From a checkpoint of a small mixture-of-experts model trained on Wikipedia: 8 layers, 128 experts in each of 7 layers.
Below are experts of layer 4 (counted from 0) of a mixture-of-experts language model. Rows are named router (the router's row for the expert), gate (a neuron's input weights, with its number), up (a neuron's input weights, with its number), down (a neuron's output weights, with its number) and show model dimensions 0-127. Each number is 128 + 24 x the weight over its row's rms, rounded and kept within 0 to 255. Numbers have three digits each.
After each expert's rows: a language model's description of what the expert responds to; "comes before" lists some tokens at least twice as common just after its tokens as in all text. This comes from a sample of Wikipedia text that the model never trained on. Tokens count by the router's weight.

# expert 20
router:117106102137143160120128108145161140127152136093096119162127158127116130146145139154115133160129111132117114108155132145088138105133127148112174132088144143136157148148166100142158131139152125153111102091092157143121166106117146081125158156106110117110131108129163126141148113143185099102114139163132126135103142091148113130163088116141128148104105109154128164138139149145084106110116
gate0:174162145112142109158126139128121119108121133095127114086114121137150125133120092077100157150159109128137103139146113125078096108078077086191104117157098124074124090112126089130119111119120104159132122101086047076165092116113083144137108100099079076118104126177114126119095120114091123140108159154094138133134123104136159139139112159144107106150091141117122128155135098086100142138143
up0:115105116157136087085088158124108125120105112163126134120136099153127130125122131157201142124139082092104134148155121101109110159132146149107154125133121122141104121116108121126126153116124100155150120085169137166085182125143148131121135145120184149151136127128136157129172130094146137137130110115139154142096179138141118170103112079166094154131117104088131130129135144126144141136104
down0:128097088121118114175126171080066128134161110147128149120130117129103143111108126098138124117143169135110157107084134111133151136173136108136135142134116109180142138142137107130108113158149142137172132177120123116144129115121149088103122122151095129142108120102107129130140137157126166137138117114170117118113109107108111138095116141148151088138140069127131111128123140130125165103105
gate1:137114144158086144117181121149138093099101152114120131095118133141148099128140129148154132124132182105088129100124169126115141119095126135158136113115125111171129172157130115128131104075146115138127138107095146132152129136095132097131109093150148110109135153098122145122171101122137112124067136143125167141109158124124142166108135132127131149117152082136168141138136133178131127180114
up1:162127132153096141132123109124101118122103108108171161163117118175178068119144130154161148136118186129100126103110161148113140102144131126112118092105119082155133143141128116133141145104113133126135125102122121124141154120087143128138126092135124068089116170109108112155105099098123113139087119121133127121082132164123161111118154114124125176111167082162190132148134132134114089137150
down1:109140176197137092118116138154128136090128125137162137133079103141185173144095147095110104127112138102149134141125111124168124123136139144120123138154146113059136138131073091106133087141108117143112143118094134111096146138143166161126099122133097108137149153105121110123161129139166143124129120106146093150121131197115134132142108106105126114145151120162154125148131142140138133121144
Nouns in sports and competition contexts like League, Cup, round, season, Division, Award, plus same, lap and score.
comes before: ".", " of", ",", " in", ":", " for"

# expert 2
router:091119120185136134159100156117119172151105137130131158145102097085181141165110103140084094117085107145094146160128133097156167110134118147095135142140112153110133157116099105090138101127116165077114138166115131093115108148149136135081112115135117126106121121108139149159153135098121162137166165117116124128091096160130114113153084173084098146148126161112128181106083127173130133112141
gate0:109138131134137134149094150075117140147120117164139157193106163134135134127151122136107141153117121173170155145113128134106136133134119104108118104108133130160135156134133116109161159162180134157133164145114142119130116089150132099164137182111095095171147090124097146090134091104123115129146112134144081106173111170138117134127128130146111118082079134162104109115128113095115111115111
up0:103158139096064105130132114129081163126119137102083128100116151130167130153060145179054123135169141134078109130173107183105153084151175107139108101132154171155117123146148104101081055120140128157100129150092128131156110135140154112118150096143137120099077155143165121128163145158136143124112155119130133119134139127113116107069100153124108105111123118100127188186134121147098137139157
down0:098110126102130107091153155095108142111104108145116142172143102155129126128142120086098113134108127144163107146159140130125115151121104127148149152114122138155117108096138112111081112115110093151181129110109145141135148146133124136120173127162083155144110129127145108105111158084098096084162155155131109145129146123175122105144152144164147146133114084123132148109096107174164092140179
gate1:171125133132161148151099114172136161158102132170168115152154131168094104088134122088145131116157114125132145122145112094111108142130162108112065147106147116159116131159153149124161118119134108128139152083154122145167124122081150119115119148151082118137131150115106141154129131156087129133127097114137126124135147141192129120111111110145115111113134142124112097157131124115116135152146
up1:123100134091164154127149134124153123154123136136121156115103150151118141124149133127125119160141125124178122087111126128113147146134158116110064090155122096190085141146132140115114164152119167058130151118149103178129093105091103110150106093088136107132146129138113132119127112147150103132143059160154124082137138141131154124104124066116145118101137107109082130130125122103167121116088
down1:130128160146145131123121121059105119187147140124102144168122123118096100122118143141111135112176130117163174106145097143113154151137113108119112124113097125114150146122130124108143118158070182105122137137141128063139124153177150110148122133080090095105138131100154134158142108100104142153152113146104089108124115091104119107117107182110148140067107155131144142132097137132130129120103
The second line break of a blank line ending a paragraph, list or infobox, before a new paragraph or heading, plus forms of take (took, taken).
comes before: "==", "===", "The", "=", "In", "|"

# expert 19
router:133136087130124113114102181127113154190141165153151098127136106146149131092087135126134092159113120087110119164112136154141170151160137066130141115138148135153152137125149078093126151073102166094112140150133102146110107119110088108100124132176137186124071161111141134104119128147090117103154121122121130139156148142081123121108144134142139137112104102128140107082109116110151152134090
gate0:119141146122104114060120150129149137141132134101131157114120135121142103097157128123126088110180144141133123129157124119133152076172109068155120140130122127125127098143129184147149115056148122129146133117151141115130119134144128121119123111124118122094067123149127135118152184135171142093122125151120144140088146129122131133148137155104088131085083157090113142130134147150149136136156
up0:147119129130095123114143098129138114141157146145126141129088141089109123085129111129149112130143158128129135133116076165134128137182137106150121139138126129127137067146097154149120126095165147092145099118148135118096095160159124159142117169116107102136127130108141139129141114092192130108121124134152114122113121183116120126122187112128158141112100176085172179145127107123148159123151
down0:084142121132133116109097155104133141136093117116115160140100115158124107122142125154138098104168063127112072146167097154134174146120142126130123121119154144140114099111144122153123176109139100113162116149118139101140118125160098135099116114120125116142073140088134127120108146142147107180127151171173126162105115119131135150117129139152124101061114121106122150117119152165173119117144
gate1:125085085146081132108149136114161109080161117139132124111108092149139113097144135114169121138137154120160103092131138136136149144093128112121143121124161148143148144120128110139130109121128128123152144132182113131109133105114138138143139118129119121157106101136155106148119111167131143071099139146120161107146170134179135151098128144115106127141115148162136088140113101141099083134104
up1:149112132121097172141139172143122135156150094149140155133165144128089138077150106144122090113111091115086137125162161149128142144116146108134100120148120150115168169130135137142164092155105128165141132140164123118114124157129163131109160150134129140141130131133167124143091105142117145107116140106114115110161170105152093120151146167121135150131136140149134109127157142120139125152101
down1:107109114118090191122156098115168118127144129133109118102084125130121164133123133136141112160117182140089117151137117115122122069148118138104118197152142123128113136180117156106131143124127133149130140079141112136089108119113114103149112123114112095096098142142141153137132160109115163138155123127067154174110144169154118125132086146122161145109148156110125155110133132125163086132119
Prepositions after verbs, mostly on and in, often before dates or places, such as opened on, released in, during, until.
comes before: " the", " a", " his", " September", " August", " their"

# expert 7
router:146103148124103129169095093141157114115134096077095134133143168146139139152164112124116087152148129141116144174152131138090096152115151117139128131120119115112117124120140086147127119088112121138112097113099098129193127139118158102108131164072127097121117157140176108131135118095087120074087123155124124101145147136105158092124162096144122127112135058152147143147124147141142090080101
gate0:150125143141127160120161142130114114079166136123112085128093115114132101129111167112116138129148129136149110115149073105130109115104114138124127126116091138119121089142118145159149124156152092124150117093111125130091138080142133148126128181148117169119129103131136144095126096138098118101118074148140168137142123120152150136131143141141113142134109163107148085167127168110127133152112
up0:173136166134118110069156127134107108121115135125119125114114127091146145132153073121115145173122109117133136148097100141126128170108113147107138146141185157128107109142136138149130134174157106110121174155132130144163107137172137124097076129151106138139129115122173164154107137129131108156103154135095138168139164089131150086125127151113113105144156086121130084146098138129100084094145
down0:152132125173087105121099125129153109158128101096170132140158165139143133185154094139124121099107096067162120113102172139114102146125138118096138097095145139138097117103148123141116134129140145154127094115100115120096099133112125154130154143122125140152178103148161132120121127112102135085155132129130134105106169127170103120175123187119137115113132113138111191123121141123130130115146
gate1:124129147149149166132132115126124160143123131147103138142171123112106096096150112114113103134141123144132123141099137145119078124110078148108127135086138126146127134156147127167146139139130120159107125143121110128120085071127127133100153174093151144105118116136137134127186133104117144169075126102107086177143130130091097145154133152113165117150124138131105092141133126095121087117135
up1:129121092134139121128140129126120118125095156126142150111100089080131121105104138109144150120083078153091131073118119118114153124144106132099117104153125139091114136101145131084158105116134148139140095113087197088148149160133103126148171145135125142126115118159111117125091149112105122091128120151133182088114121127118152132117114106137113137139131089097150137096108154148129155147133
down1:073105129154145122113156131142123127189138098126130121119129119122158170130101168119202148136127117096160125109092084133149154130166161122127112135144056148114124099131158156125121158131137135149147118154113157106155122108084150090107122121089114141129134133158123102141167126155102120137172171103148101078103133128149082169113136131106161092102111142129105111135159147159080150150114
Nouns naming works, releases and honours in film, music and sports articles, such as film, version, title, Award, Festival, Register.
comes before: " of", ",", ".", " in", " for", "s"

# expert 40
router:152130165108084147121162129122141107104147109097126105144118146134129140108136108140136125153148146126129124090121175128104075119102098145156158124101155158097148117103150095162169167086155115153073103105108130123141156112150147123084117130079122191101161092169129138131141125116132140119129121125109174142143138145160102149132168099126100082125104072145132125158135131128127103119126
gate0:104142077131107101147138091154128113130078106139163162145132108173091109129135123178172072090132167176103119129136139172142117128137111164143102124124110128105147123155110185107171110152126123139069127098098123120093178113098085114129135109128134071133084153122129140075112158131133108125142136113152110122113120109137087118081084155107128121130151115117106097138145149154097127150146
up0:148131130123100123136124128137132137142113066129160129138125150179131120105159123137141138072156132096094121158177115151112119067123080115099119123078119176121164128091132109160134091126142135143126059131119138145135138139096158109176150104134135106122139106117155171105126127155096117121111160088153164123088153118129091122131160113134155117125099111138141086134131133116075102136146
down0:160123123112122152142164117130092127109138089158148156119159109141126146137146108151168178077147120118089122108096115116140115123095125165097152143139093113131152109120149156132091138134132143101165129116118158149150107125105132117142136095114100072145141114131112141106142162138071141124114142095109117164133146134140147108127108098151134128163112169132148114103127151115099119121113
gate1:091114099126113096108131128103116100124135077106174103108125161145095133160138095092147158103101070129132100139144119130124098114140115122158151152088141121149175159137099173139114124152137129111105119158179133112127119150149123109142142143149141130106100119094141163129117157119130152162129119087126110118113169102111113132136122140154127098121144141142141168113106136117073120124166
up1:123112108115116107082144136094149152130107117102111100105146153142131122125156121147162161134126085110135106137139129134133111117176138141112110153113149137152159131152077165139140150143108142131130136134132124089102125113157096136095116156115117119112117114119127102118099128085097129127131130109092119145123141116137149119108134100139099154156136118140157116122105097144140137129173
down1:162164188115130149126128183113126116081137117168128130123147135153166107097151135128142108169139093138146099154095139144133171175132158102128136119096149124139103157144137158131121128107136094122143101130118116119156117154132117132148080113119137149120167087196098160143146162116137127123125108135103122139122156118133121117146107158169127127123158115126129129106146167161146077109103
Domain nouns and adjectives after prepositions naming areas of life, such as social, political, education, child, school, club, gospel.
comes before: " and", ",", "s", ".", " in", " for"

# expert 8
router:126145156125056107169128147108113153128123164140122176117108114101154152144075107085151122113115112155139155137140105110134100110172164134121157146140075129136095161091133137135144089098132126139157171157114164109145095126148146161144167092163154142137105170159141132135129110129110093149165133122137150105109127100120130129093107154123133133152115102146149145096146118142144119155128
gate0:137120154146112136128108159062135083145115096162098149107108161107123122180136129107162116123139110101132140085105112084152134148127136132111140075079097141143140084119147148141131126137173146126153123128115091142174121177150158111150159134104144120133157108111113140117069110134134111149100132097110146152164090101108157088117153141194128136103099094157141144055154092101138124132096
up0:161103112131135132159163114141130166090184165127177126161145093147108113109157139098129142142168088137115149191104111119131120140133099171121104146155143134142112144116079129097158165124099104107145140173117165094104115104096113132129142124121117140086113129146147141159157083121125107093160119115130163096070153163153115126184119069103138156146140163108116110131104137132143142138131
down0:145140100146150140135118102112145137140099107140132120150131099108132105114177124130142116114141107171117133124107135108147146137100138135111115087119146125117113140136081101165130115136125174146129117103150137098137134145136141153145137120157116135116150097106119119122121099075100135107136127126148149131159117095145155164132178120153147119082134111147135118130125091115113169163113
gate1:149129113143149131112153135160131151133116116101115093126120128098122134139192132128187118114142163147129112137131122115122155105114150136129133099112161118097098101135098113121109123118140097116135096118122135112121159132157131132111142159160143144135143138089119112162145149150142105136141182137128135091136126154148088149126173150097090112138167114118129142104133146131120157150162
up1:110087115157177117127159090132155133120136101142146126132093169098117103164167134103202097147138159142129127114117105100183164116100114141122120106104128099088116128144125139120122107135143121093135080128086131135095097133137126126080130145155142154111107121109138149162145133127110102166115108145119165117132162128163095116130135146106143140132131115109148130096136174117136131141110
down1:137104091129145114162082115106106114110135169117128159115157101142132128141134162112090108159094113094071127111146115126115098153130116114168119156154120138102119098136137170096114141102113142132150168130098123094113144119132099127092117115140137138136141099169108157128090149093134118141101078118066146119106116124141091137122125134106122154183142168119173151146151132112130117119095
The first line break right after a heading, title line, list, table row or sentence end, as in "= Hojče =", "==See also==".
comes before: "-", "\n", "The", "|", "American", "In"

# expert 50
router:083115143153113096120108140124141168126075111111130104122100145119088114101149151107110157100085134128090154163138136113127149128120148111168131121108100120142099097101147146124112122063103178155128106139090172148180143088125122107112133161134117125120084147162122139097121124081108098127137141137170069069116084097109143109130136097148097183121110093141111099125120120112151137106125
gate0:130090162085125150082125137098110112166135115118097112142152154132102126150151124127153150137157105141122130110138119123171089099182179137158132112150145117083145110160082136144138117119154134106150128105125053119114132173121135117109123141103111143168136125150139108124108156129145137166124157060110110158071160145128122165096152132119152064133153123116157123122168162141128148123088
up0:139092156139061125136150120130124167122131106100145138092124118041111131132132098088105078106125130142066125114140105157156091168157117088193165122100150110152142148095093156118129110111143119120122137163125110123134115128124096133085120148153133141088139133159111110180195132110142102151160116153121169103112151150133141132107114108086115103135150162159135095133113158138109138144153
down0:140152125124086141135185105133173138147113153153144185127089157124071152146173136097094147126171139104137139097113183137106092165122140127137177140119127152113095084153150142114139110109170138176097137133117159125149129053146096146158089124126123135145133133136131139141111129136123103099178142149130137155126106152121131122129127171144127112115154140133145131118127142129134142140203
gate1:107182147131173119088129201116141143125150166128104126135142086124137127161093113141091152143140125140163119098143109103135155110164146147113134153145127161119107117112148105136134178114152154119137137093136156142153169106149151126119139139092096105152144178101111112150115097128145129109113183160149158096122115084165137141138135122154109123158103116093078119130129106168138117132118
up1:155137122139097141132147099152122135165127088133105100111112104092100131102141176098140121147127117107148137181115130167135114148122134130138155087133130074111138127142075133132142160145144115112134126142158105143085100140082113140168150128150168194123102052124128121150156186107114135118148112115134109165131133163158078140129149119097104122145166153156157107100112120111155118118166
down1:085165092089156107121168118128187117107089085122134131084093156137144100135123101138136155139117150147184087114136145160149093128156083143144139114121095085121144123138128183138121099141156135163150086143150116082127082139098104104136146118176107126129134115102126148106165141128121153141156093126115119118129079137084140109085131138093129057107107111153104148125136131144179157111133
Main or auxiliary verbs after a subject or relative pronoun, chiefly is, are, was, has, can, as in "There is little".
comes before: " a", " also", " be", " not", " been", " an"

# expert 16
router:085112085137131163103150138114144113194114120128138155125089122091105123139107112172115122123115086136131089172145121147098118095110170111131115137140111098139093133130127166123090148163096139108115145142091140126104099152111114140118173124157134110145144147126143171118144105129143120115133129099143113135130131158133112088114148129104178103117119137142101109079153129141197161167137
gate0:155133119136165135123167178104116174107153171164131095130134159109094114144088122091125174097148144129149109148187125130124125122115133102110115118132147150117111132114084103147081142129142150104087149086131091080155115131132141172142108079122147061120092144130141187171115100165137110171133142127174144186171105121116100129133115167159121126139114152159110176121133133105117130118104
up0:147172106119122133116192143126139166138121151115174133144167135098119082167083155127117155127175136140152151154181154110157107080114105122075101148117143175150093149157110137101085104112104125114108144088110119099189123134099121139109100083139120080124080150167137152170130147135154129142140140114162143145185097147156108108127127105130136117129131126114118119094124136133132135150118
down0:102141133141144150162164117129116141132107179134123120144120145142079129153126093119116150099109102117092131127105135116124130161102143118105112124112167109142121100122101163130111101128123134141092115139126136134128119119144171115147131094114153108143160121108106081135151128117147100143128120129120094110108146184114158146108143159156157113099104122126150120172093148100163137110124
gate1:148144164165116118142147147150159112121158117075106129154113143132123116109129150139111120117151145144106127106104132121111080133101077145147141118105105136142151141172128149159109117140185108108110123132099141118143098099116099109148147103135121076109118135143139120120193136079126118133146128129161114106149126125111149149153134132109099128116105154110128126098119121124092136113172
up1:128133112157094112147158134136139136129139125141085109170159126160124093096158176142114135115150165110132118075155147130132127152110091148104115118122105088114122188152152132127137153104130127160123143117116113107087111134113121129113116115108106124115122148132129134116118117147163157131184169172096110121133097151125146153147121142143071170146114097128185130119117131129096159128126
down1:109159145081159101092131111145148123143106142071132125143115142119137124154146117130093090175118103118109174098106130086126096148143143138089140150129145151131088114163137142151125120168115113130122134123147171118150147157087102138111110103108129129091140111201103170127145141128116139150116114146148093136155135131135109117105108106124157090153129109125128148081105097128107165169129
Pipe separators inside table rows after dates, IDs or vote counts, plus digit-semicolon tokens (9;, 5;) in semicolon-separated lists.
comes before: "\n", " ", " 1", " 3", " 2", " 4"

# expert 51
router:126109132167145129106132117157163116166087130134185139144137124159157129083117137102138137144139134166108158119128113142141168182155165119142083115148160126124121105150105126118160117135118103136125129110111136071151114130156117155100117162106159120131138164145103111145126143108166102167162106078114147106116154144105134188141152112061145162151145122114110142100148167091116132167148
gate0:128124147114146152146109164130136158140135146084113141118127120112112169123142121158141148151153105171121112124113098154124106128121129139104091133119113142156125119100086125121155129144125148127095139100137161123108132123148112152164194142123105121142146135115129076092131118151095149070153080144161106116161115117138196139168122154125088133125092169134138150129173119116136138110110
up0:120141109125154091162162135124128148153097139103080095078179093137115116133126113172104102138142114133114165129131159137144090108096145137094082126093116179111147111122105143135160147135094154103088136140097119108075083104156142113156129137169144114125115106115153099067092134094110103098130139117118140116165129148117153121143126160104157130140147085129151115109102135147093107135156
down0:160154142157152108141119123087114151100082140146173092131133105112170131099093121110148118095133160134128096138149148122117131115184114106147143135168136100084119129130127147178112123145139141153184126106122112170130132121160127147115115158135129139105114130147149121092153117134158131080138087145197120111109089121150138113116099158140093107156180148121139121154126082133118124138126
gate1:176139122131095129124121140143116131157141123175155073150138147137145143126125144113131092091082095152133173116163137100082140125119155119168146101151106106100149108063104134167149113127131128143137081131101144091098108137133124114134105144112107140139142114127114117169103122137128166123142069122117129118159156140151109125136142122121185130166131108126153107140158117086132180119187
up1:108134087146144107123151133131137090134128168105083121135150110167113173166137154107103170119191137122117113119126109145117104100136135179121117111119098144132123153130178154073155118134123120144114107129151137156114136128112102118152126092134116132162139121115140107099138158063127149121121177135137116181124087084104111127098128128111118186129087098160102099114104139163115116163085
down1:075119120138145098132103111141160137195165166128159153114161126135088139157151126101140119108146173104108089065143121099146076131161171146102101109172157166099101141141150138084117096098106121130107141164129121146153148113161147107159146145125122088154095121089142127124139149126141110122121079117122155130134152073121103133121119136135189184117101116113160119138102130073120130132101
Dash-joined number pieces in year ranges, scores and ISBNs, e.g. (1764–1839), 6–4, ISBN 0-316.
comes before: " |", ")", "95", ";", "]", "2"

# expert 61
router:128141082168046117108160137134174165127127114123127121125066069148130102165098123078147126142112133104133114125132131154113132129181176117130124094138146111113112090140108117167120117164145128151104134103107137151076121136128131147142113155113109115097130130114120123100144148131124160133134124141152163082163123111109167159122112147127103160202120114136118111156150146140088134173148
gate0:117131152122105127123135120140131122109135130139102132132154121161111117127127113120128132120089091102135123140128160147147091130158115100149174140113149148136155129122120112142117074129147146118131086093094186109128116121104129149123123131142112115154105139140159123119115123133138149118153146091157118137149173113137095121129095127148119162109142134133166111124120091133104166142137
up0:101125125120115092110165086153136134151095125139113126117106101129135097114118131088158116153172098100128162153125129130165115111089119094106167104105135141128139144139092167121140124156153154135135082167130151094154131138118124133110158127150148133106091077097132091173121108150085146105103129134136122130132126137115112084132113089105131125152176119152158063106123089123120130134130
down0:116093106161147170106134148093141116142106109130120120139143157115134125095128135174097152111139129115131086110142152138122119091151162114118142139132153139142136127115166121137127161163151139117124135125138113127081063165144091121163146149103144114113167103144067113177102106204137111132130074138130151091115119144143167072149143184130127107140113136161091167165113134095132154120134
gate1:095121102117165109113134121131107144128100113142115133112137155159135082133066083151090119148143089160120108102129110171161157195125147088129087127092146163138101123104142135099099163117096115143129145156134135127111100161117156127146141121111155142125131151118131157093104151117100119132120167128163134116126111101159150123127140101131093113105096112111150121097141117139131102128149
up1:134099097114113142135144119121159101140137108161120083133093153147113170101118108123151163105135161172128099091124100099092169092128109088117115076148127107107079079153138125072134139135109164094160131132106141120118124147119125128119139128124099120143155139173093108141138124144121150113113099102105158114114096142089196158166123117141156153152125125133121153098101134144151158111111
down1:115102136150135133119131164125105112153159186097119161068112090146145146123170133155122156136140163095140176112121107124120065167162142100126157166146085122085126130121122138149132110163121111143096122147146089072155166137154130129159110124119127148102171128091106138148129112108108124117150131109099089154090121142097117152112138101122125078143167146136115110124135134105158102164160
Years like 2012, 1980 and 1966 in dates, birth notes, table rows and ranges, often after in or a table bar.
comes before: " |", ",", "\n", "–19", ".", ":"

# expert 25
router:125154109057128111101122135136116092099133139141135109138166114143139120144096153160141109160142121132100139168128143187119141118133165173090115119140089094175122160092126124131146167114140178143128149124133101143128114096115110155127107195150135088105137118125102087143087111139123131100102133156129110184132154112147116131127149131143150170091139097101185100133126094128116086083116
gate0:123123094163127164125110114164091159121128095116144139127128139139139090133119137114177165136145112098173107102116164161167117145139134105129121124147167140112151118131087125125133164127112112132106092124121156129113180158134102194108135120165127133154134107176133127141120129143112125151114102135115126127130128109115124067115111129143110134135095138083110135126159142163089124156089
up0:157157145092128130158133186103153124124153108106141146152135157120150130097150159114106098128150147105097112140135085150145077142084118149104134142125105075121162110131159132116116135176097115131158104115151096139145156138131117110098123148115074096132129182133116160122124171149116161126123152132150128152121127121177101140100151089089119140130124138154129151115079136148128146058160
down0:162120116088152105124148113096159150135128093155096120132135111109122102130131116082123179106174133172121151115149141127125141099121080109134075082140164177114117127107127165109185156140097095110119105134133119098140139106139166144123192125129077086117129114134131082125108121081139149133157069141096121124113093115129118097108113170143149106144116150170118104117062120127141100136143
gate1:157076138117059188128139091171157104109112079118133172148130153127134152135145130102138139140127147099168132135107105126133129114132117119124113164161123120161121114148130131121132137109179113110130165094124121135134136135134098129163165114111163103154154112134154129103116167104116117122168061143153125122122129123115144135128131113149105143131131111115177129131091150178127118084135
up1:104147143128140138153118164108095092182159132106121097139165112155096137116093119111112145134135114115156094124063108154144111142108164140158092118139150138115118147117125153142113078086094162095146130109133138115144160129124127106072108126104106163078158183132164109118110135132123087081155110122118133130108163136121083137114130115120146098144173159144115137152171110130135135136116
down1:115099129107123156111139142136145117116095136181137114138118122129139144147164169125145109157128082127125143130088174107101108155115132134103084129146155101168171102158151103139094166114164142158116151145186121132116160118154144106125148142110178145176129125125134141116157116125110091141141123118142115102107122099096139131129127146120101120157114101133115156115141131113186118128121
The word to before an infinitive verb, after words like able, used, had, continued, forecast, plus some all, for and into.
comes before: " the", " be", " have", " a", " make", " take"

# expert 22
router:087127156113135147122126134080106130167101120126135180145072059125137134136108147149107118185136141134098109132115118149114133134148168121159110120153099114172108115109142127163128119135130142128116166149084149143112094164110088159100146091147173146096168176140153150157133110125136116160128136138175150117102125141096108106103132164127152138096133122125096127097138139142188130156159
gate0:108140103152111100148128124158148096106119132102115144162152134165100101092081135148150114111151176151091118130145105132133148128074107107159122102163171157085153106158118162134153137072128106171117115183125165097113127098110142114136100141116130145097145069149128097152081122138152110151099123147144100102157116124141119130137119099143166137178141159108119107158139079124160111160157
up0:112121151094148137117105118105112176195106129109079153175123103103131141120158109118070142121167138089126092124136133143151126110139170156137176145123129109133129153141134141131112128138130096167110153099147121141131156180153108136144145124105128097129112107136133158156145184136160116145132148139099153120118150181164148124146139111161124104107172119121133147100108190159121126126152
down0:144132156087134154124164105118120122137097085145155166106145090102166140158119119137126145095108119141140143139122137169132130100179129124137126124131098134135113086091122140141097053145091130150136122142098126147140128135155142108103123120118117099135138123159066132065153124160143165113165140159118099096141121105090185133139130118145117163158141117136165144096106107180128108127135
gate1:145193128105126140138143142112138132149094142124118154159068161081150054114114131126112083127136110151090107109165117094164123103154151136114121105133089177118160121143172154126105086124174117110103074174139136172148137125155195115111129136078085110082131138129123150117134134124115159128170134147136100143142114163138120141118138109145139128120111117109174177151145103108140122100105
up1:149122084117126099104123148155111127119149148095113114120146122170142170110159152132136166116100117128137118161113128137128143141093125135092116122120129108111158136097124114128132134142111086148136087146154104153117097188137134160160091153120135151138101190099130147133179137130088142135146127113146149118119124100112121166145091136116137102120135140160115093117108142110152140140113
down1:076130139102136126116142135103127148184137102120097139150132116174121130118115129112125134130127134112142111138144125168135150145126144147165142140113115099153140103112103076130122112093124113086181088119138111113136105118141111136129089139119056114109095132072139134130118120103114099128166173122147120133142108094105127145157148094158154118099139129142161133141149100094123115133068
Pipes and line breaks closing number-heavy table rows or list lines, as in league standings, appearance stats and award lists, plus digit-semicolons.
comes before: "-", "\n", " 0", " ", " 1", " —"

# expert 56
router:159115130117123125151148074133145139105119080142150122107153144096103128120141125136121094120133124131117120155094133128110114153136128121097094135087115111131102098104152077168084144111087161152133106132072131145118102145093172114160118153109138122144133109118122071161128115126120105065126155116106073132146173129099135102151166086136124114097128097107159141145142132098178096081075
gate0:130144125117134140063130160105109101145148129146088129134148141131121172136143128128102082054087174123107157157153091121101124110109121111109146102136134086151159100105120063117084123132133119151156155150149116121143124089094090092118099146137139097124139155160127182161131086145140122101140123147142134169109137117140157138094153176100143107143142124128119116155178143105111114139127
up0:143159117152137132139123100107143104071140157095109129148133114174134142151120180106143148135146077136106139122145138117166126098117083159108107116105091097174119137152167118131110109138149131190141166173112119083146102103164145084162153080128114082133159134178146124157125146086129113155103161121151124168140111093106108122133099084115092148119118146135127087133136163132117122128125
down0:147135114174149175139111111062121134149084147101128127149146121178106116140144132066108157125150123141085138146110138099138137126100156140146097119120118106131081192130115103130146148175158144126125142133125105111128114103153122110113111113089134111097104090186163151135130123127135120134110134121121114091108142077124145105137098140127135108136126144136097138095140101117088133171102
gate1:154143121117151132122103113062151142146139126140110119144140120115127157108118144147134164127144120091161112161108105125096068153138214157144157146106183078132148134147103147118146094099126093114149133106138107125120120143127157127113146111132164138119151130121148098118107136106117121130155123112173143143091171136119170129125110100141126133090141166130088116132060110166139155167109
up1:159130134128173132133149156112168128101080106130142089108144150143114131117127134130113149143146141129139100090130109143127103173095114136132124113144131111080126118127112168127136134132122127124106096107091137122174151129124086116092127109116128179109156123168086100117132141142088142088145117100113175125111157144104151128149120088169108159115115152081131125167107161161121133129162
down1:122130122144106101159134166101131137097157112119115141124141134150108136116094104121143149137134131079106160139155140165128139132131136185171141108142119140141102137152132131154102136126171151149132103126147127129166162112161124115110106119159098113142102153108122116155117118140170128141093157141106124105133085094155129144132106151149099141115218139125081101104147130163137093104167
Subject pronouns he, she, they and head nouns like film, team, company, series after the/his, just before the verb.
comes before: " was", " of", " is", ",", ".", "'"

# expert 21
router:120143147165090114112093159098178167119104120101122162146104134142123133111100144129064097152143121158153150113147105131155095130144154136113151130109150135109082157089144154120140083166175120129173124087094144130129087156134117154113120114123163144093139148154158108112151109104142135126156134146149162096081166147137109111103152164073136144139097122109146151124140164119126134146147
gate0:108137119114101146108097123123142132125151152155172127065138097141153170062136123143138163135130137128103099119153153155160138132139120091134091135119142157208106094149145116159138141098161107115112181090121133180140165108121078141116113188090138118148125147144121109147163120140079139121152154132101158123141131090135086150111143145156120124148146168125160126101115118134121129143167
up0:165103136122146127154147125118108130105157149109071102181104166166118126167114114106140090126123095150160168108065113111118103150130157145106131073118117103064138150080098131096130151134113179155162086167107131129109108145154150130165107095144105141139108144092138107112124145128176118104102111113115128141110105140145151111159105109104122116111114120156094146151136143108152123122076
down0:079125123120084135141118149099124133179138199118129124108107129121069137146119130086144131102141145164169105098125131147108128092160150126151137140105116128181098125107142125118130133148123100139171136119128113083151092121129149166128130125119146103181143114137115142185133149148141092130091123114120141137131093146127115126095087120110131120125126176095123126120110115121115132186084
gate1:135101066159155097162174110139121133124121134131100083099148094116131157122121157130103167122149084145130117074173123153128110157152153116140095093139075146166071127113141095156139107141153136142174127142142150151110144084121115160124119147135137115133113126108100138165174119124102129073067094137107132171083130135101107128108135122134125156123111094098131118101085143157162142105156
up1:099116150163175149124143131157101119138138118131141090115126084124100147150104155178146095125103136153172111139111159124131090113132190119165121129104097132126137104091083134134141126121164141125165121097141146132095153106118102142112126156127131154133128135110106150111150132137152147100128141131141138166135017099100081122118146083119154157104127132110079101148127122125125136134159
down1:152153109117100111098131084093178138155132137126143110153137095169103138128170137126139146129117127112122111142131096163113115147134124152110144101128149124143114082188114129132130167125129135147123113152100093119093137076110156088130156117108160090170119149132103105157129108139138146131151155119105175141103126122160137129128123137108109129170100149160138145165159153151078130093158
Sentence-final periods, closing quotes, table pipes and line breaks ending entries, especially in tennis draws with country codes.
comes before: "\n", "-", " ", " The", " In", " It"